Weights of a small mixture-of-experts language model, trained from scratch on English Wikipedia.
Experts: 32 experts in each of 10 layers, 32 GeGLU neurons an expert, 8 picks a token, a sigmoid router, a shared expert of 64 neurons.
Below are experts of layer 7 (counted from 0) of a mixture-of-experts language model. Rows are named gate (a neuron's input weights, with its number), up (a neuron's input weights, with its number), down (a neuron's output weights, with its number) and show model dimensions 0-159. Each number is 500 + 40 x the weight over its row's rms, rounded and kept within 0 to 999. Numbers have three digits each.
Before each expert's rows: a language model's description of what the expert responds to; "raises" lists some tokens whose logits its average output raises strongly, later layers aside. This comes from a sample of Wikipedia text that the model never trained on.

# expert 11
Description: Sentence-subject pronouns. Subject pronouns and sentence openers before was or is, such as he, she, there, In, On, plus first cells of table headers.
raises: "ement", "alled", "used"
gate0:481505545517476531475513452496527465497470476474523473494467512484454541542523458552518519463493502477512458489501515539581555596545470584484512529491473534558430503517509515476480528487544544599468586505417444508514551547487528551503433542522470551542473460518519480528439513468518548520537497445564510486530481458494458499514547501456527449486622489443561540481454538486448503491462443441523482575479434493442429487513487445460428556537555505487473554564459524463492476418493488
up0:496513543469459523403533515518484439480453498453477522563470511433590523479510510519490536465523535490488512513448516490499494476521501491506474421506526486488440488508481456541539448510453437523493512496454476558587525523581449511481482552472432499451484514479504492523489570464453563511500469471588507515528451445500497535635508526506492488501501496466511502380517553446484485481535475433466476526453491547611448570542532536490480521519471545511472586489444489458529434438524536
down0:485489511506503537513469463468458507474478507453507491490462528552491551510476483594468505568475559461533507493540514574439510541498529519504594467495447518471500594479480445525433439469528474512490457495560572503540587483557522541471475560447556512491483400485545479485427488579482517539517474484535480539473540516434497544520468482401492524531552545500550492495500515550465488547553518444486489520508509499474490565438528616496477518460537477486506523476494486566441419460418519

# expert 31
Description: Lowercase word beginnings. Opening pieces of lowercase or capitalized words after the or a, e.g. con, ex, et-ymology, L-ep-idoptera, Pro-blem.
raises: "k", "est", "cept", "ass", "leg", "olog"
gate0:425552456530495483542607525416506550466490477500440497452430472467505479535456507533535506515531490522566514488462490417462496551562490461475491538460491452499481473485537484530488501483495526506461492466483465517483513482527415455520470486480537462460522501487421404508488491491558544484428527562476498519595475519503431500476457457503517439471510546480447478547473524424537419555598487515491434534527573451450553547480478449523584533508543525474444497501431530470495474542467488
up0:504519461465495540441524443440493489459520496541545505442480475538437462536439524474567522518469473505488469523495459449512494507541514504511463472463578430490532486570526431534511501419510491591468504476513466471433504528429395475555465550548486473539465484477454472536469502589518577446457561497578422479470507546502481545473486514505530486559543575454452455555545520466474466514498531583460477508579543436493494548453525458494477527530466508533504477509463536520453472541459462
down0:469480503476541546460464490469535565502467435448528443478482513475528446463509575517544554511451472492379434471532476520454489487568517504485458559515484434468459456565481576461523515529524491498522552460544522572501536539474524425491479495526514513512463521527491426547518494472519575477455558487479555476568547496444401483436488575583514488498509578507441446489470435552473493458447474530470477496491498521491523446503477457573503510474456521524482459505503497456472571538446448

# expert 17
Description: Word-initial fragments. Opening pieces of split lowercase words, like f, h, re, con, dis, as in d-war-fed, p-iv-otal, ch-ocolate.
raises: "ulated", "ul", "ulation", "iction"
gate0:519575539523538517514571485458421517428566560465497539515501493509547504510498550528489516485434525518517385581453470461489538528495517472500500505496516567532488522538423549554519557481449520463492529549440493446494514473560473478561557458512557556481510500417499479484525564568477493537430498479472421462539508528508531478500538478442519489507574573546539540490479550505583486541524499508417502555515531594519431516529476568471466563525509528483451519506476457519529508528503490
up0:556500547456456475440478600542562523495532522521532511527474432493502494536541430565454486498503545506480434497425509511555550439477553492489514458488495546501549519504480536440473554508531465496527482521524549442527483521459504436559594496525614461512485523542452492572519544499495475514454500492462495494512531579467506551506485512476594507491489449566504468449437493553538496509476520583497503485531549541500503523465430479437571537544481474453566569524517549526530440429506495
down0:542469521498540535493486482412520477555508400567518495443483491544517466497558435485656470466464470545524540498581495480520472494507503582487536488434510484474532536539468495464548462515476482472539491492523456509451524420518457547400528439490497545503559493488493459468466509499481496492569501504498504618531526485452428483516493493531541556539509568513535522522526535502552450456532429450506535534529482553537472416542456489452456523544494510560470538507481469458468501509502536

# expert 15
Description: Word-initial capital letters. Single initial letters beginning a word (D, M, T, L) and pipes or blank cells in sports and election tables.
raises: "ibli", "ill", "ages", "ills"
gate0:520400609499478490483507527503466473512580454456511522454445500534536533388474528494523522443507447417511495463500522515523511558479502534478576502477471505469485443495512523507547595524537445530508488454516450453486483499580454485502472478445492455478506451566542468526545491514492551479435447469478532494510475500501491508508470500494537503582531446413466512559485517468540481541550454599496577513486446463430501494456477438562503531468518471487478502477437590466526427513484524
up0:559408500543472463591521520559445491474500547554543495526531471491461508505475551531456598487470483434494414506533450512500517523483441507497502461510472524560478541483501483492543456527509551497548480465473566444564504482470493512499456493471467592519548571529520427412463434549553441526563494503508503474519552561470466479489544488530482550453521530556447526529485528519497506520534445436420484491566554471462503541528507581539479448503465545470501444495513488531475532506460592
down0:528482494601520517546541464497561519498474463513515554535537510450557531567472489492579502510483469478471553501516620520436502450569433515573504495515445452439449459444522481480445452481505549466446561509491584558557547498458512480466518505421485496568527521448459454506443450500544484470485525480531433496552508522458466477513522447509510495465456477499426484521562512474532506454428514492471423443526498505545504439526467498525520541487493515469442412478439522455518532546509460

# expert 22
Description: Word-final letter pieces. Final pieces of names and rare words, often vowel endings or suffixes like ia, ina, son, ton, ium, before pipes or commas.
raises: "ical", "etic", " statistics", " data"
gate0:555486538506491531548456526478496490533483478548505503517481526482474488437510449432478528480527471450545527498393449587578513508545533432463544551471450490513463556444474559432544510534475523492513524518528492364417441463451431581483469499482504539503476483457546451518497486511520478510506475462550546492491532479447476450473513476568452474505558542468541485562527558484506523416476490495407457522492482475538506545453475516505494498512505454540432495392496548462495518460532532
up0:442564460531483486485480532500417514535504417507561481489558450495495531474477484509546532510516485546541474435503444506488537500566481540493597475496497529474451492542508513473499497512540518549425445465422526556534508507538511498535501570498523494480564639522541422554518543532514558573476463481536472500494487408455491505551505508429516478522465470461511472490481525507550467531447456515470552542468444497492506473538398458522517420494421550483475474399517538510511515523512467
down0:454481592481481550517602492547559494473479488508514555506550526467504514472522489489513474572511538484524581549486549503527453532490508491492407504547503520529533471524471465472538464470615524546499479464522555480483467474484507449495484449527496502564532520485466479518511477505545517381493508525506515485430574505479516504419496494554491524501510575550519505459485520458483394458504496560550425531556518509480549493460556526468577474462528561549539424609517464465526473528472506

# expert 24
Description: Word-start letter fragments. Short first pieces of split words, single lowercase consonants like m, t, p, or comm, spec, beginning longer words.
raises: "ée", "ot", "ain", "op", "ic", "ort"
gate0:523541541420524506507485427539506435454423450361515494528527478515474528399502469491465473562427561483487559566505458527467545439482520468574478499541501465494556494525447490523607508492498501509591515536526551435558502503496447541473459502493504491530560509480505489540503526461479467452533481474523468452467447506549433565484513478488469492529495528501558504476446518529459531572550530475516478512584459482523521506511533449521430501523540567526472453557492494472563510522461471
up0:496504523493508588470448541464543456447507476435493543507414455507465556552506501465431470559525541530526524499445589508452449500471535513433486449514482431567558514507515531473478469503476548440540550529510437520462552460521509425489411491435528522501518543476514453459546502491520453507547503570464430509509498544473525505506480469565492474467523465475504529548549587541524465511509493448558465482482539519409488503546522540539526442522521554449477469545531513507483415490558415
down0:438546545551550456448534513512469471566484535483452540497516450537538519532523586434583503593540574524542531499482522495511432546472499549567547524458446486533480469521486589391455473480585485552503465511509470536499423542526532496467457478509512503520456532449513487414511472552464467462543497491479535509500570469580502451557504494455488538505488528465490468509483443502461437512515502462509500418469560481463547562556527509510538511500478578518540487488538484431515446505485512

# expert 13
Description: Common word stems. Stems of ordinary nouns and verbs, often inside split words, e.g. part, film, work, used, Sh-oot-s, term-ed, book-s.
raises: "ily", "able", "ed", "ing", "less", "ion,"
gate0:561577471478499450518543475508525573459386429448483500514502472489525540512473435518450476569497543469454472499491519449483555458512498542520531520414506515502493520552466458443495555624515547554439483439471510467498478441503510568525491494509454425517526481458534433530478514499541462520530582491450499503527508492496432529497521451479526534494503564469542522527470528565481414520488495444461458531540526498488447524544528519467465498443476556460446515476471548483500557522531611
up0:483475438492413498529449493515505484439493479476478490485511472469560471498495515519520440515489561487518539495500439438503507483467537530501476434572512461495551473563527461539604519485548426591465512515517406412522483449545432570533527475602472475482508447496533525535467500548462531536515502563472456527521460476492541447494543542520497466506451479569543474563456445535508464458500532509493546476513441519496431520469485474479438426552499495455455437503527476509526438433427505
down0:547506512491503479537473454455494515447530483554482495526584421485566549498521460453449432471505457432492450524525475567534488472469474591507421429518529482524432464414455454533482555504565557497439550489465481500508562515529482458474524430580494486433455427465547495484431521430490529555420559489522477427512422494499476456464561474470467543429512457523504528508487469509467508476510470538460521553511459452503468486571515507512491542478446536534486434494501482526512474508493501

# expert 12
Description: Mid-word suffix pieces. Inner and final word pieces and suffixes like ation, ion, ment, ence completing longer words, e.g. Chrysomelida-e, stard-om.
raises: "ist", "ists", "ism", "ist,", " Miss"
gate0:517585500510540505487486513489450495402441491465516488478485479470482485458459483475500462539472472509480456554539508455531539555492460544551509471501487479473507481568453595492531583472538457476541461427486505470413500574462535491483568490504548481496618482496365519467533511451553484418463506480473562517421503484501495521435500465540530493539568532483485506521496531467517463487489488524566452540512504480475484469480468490497551510464526390469466500494484463510505527434391482
up0:583484552455550439407529463498505467524481556432552489448440532527521504465463530509511458534522524440514557512570476458525461470481472500465501542509509468487510482475533450434443497483515441492479485530466597519473506596469517512466509546567487486503430481478568514489501461548517499527496539538453529478505536485571512569456552495551454447506504517428500497457517509562490486485451482428454548489525485541600408476475483557483558494473543560473445461492539515573544507460517434
down0:533423444438406528509441609504514523525560514567514555510426515486530479450465470514449513479494503444490566530437478541448489446541486452488463509519476452500537482469477569516491432478451382474402520538510542534493405446468505514451510483554527490458452456500533554541497467474456508562546514507466447451476461479499518468478522519525532539499477508473463471518520528512461564577487546421505533451504512469533538477502550564524509562545506501548507518495552532488546479504534460

# expert 28
Description: Personal names. First names and pieces of people's names in cast lists, sports tables and citations, e.g. John, Kath-le-en, Nat-asha, He.
raises: "ic", "any", "aus"
gate0:526541526494537529482527493530538497554580480488452536514578440416539457466475481536569537485511504403503535499504456511541542519503472479535519481502491436521499458583511484440489515534497574477556457563429514492444517544555504479553539479584510482482538456518526488500404452450498488511451475479580538445505574512537463539485517527519543487470530479474427495447512530554537495478443481441473495509577466436508553419530449496466438482546536497453481540514494545524468559461547562
up0:522574541475473515477490486539447489497449526438444483516476534482493445521523438551482529567492520466558473431475401489535463469540472476515525442577501484446519521508491468537457523438450517531498444514453429518487490495577456442534488476524524485491476449529537513519519520554557536492460547556495465548539506475432538479453566559531548489481480527551496478490449561483534524565491511465466566431521557524481527414488568563529465479464493581537472478463494495466580558454530416
down0:513455542438514504514439459512460605524497449515416433481452507486492486500516470529554542431575500466464421556503513523470544511523508507434398509465489506587542489467541543470527490543462542547493562480522494479517494448466455505460488467515546481560539512465524432450495509496390485507540502507469460443486562503454443448531520507506481452479520448495513570473485570555445481461497488520454465469439504538508506455448509500531486566589476517519478556498430501527516477427441524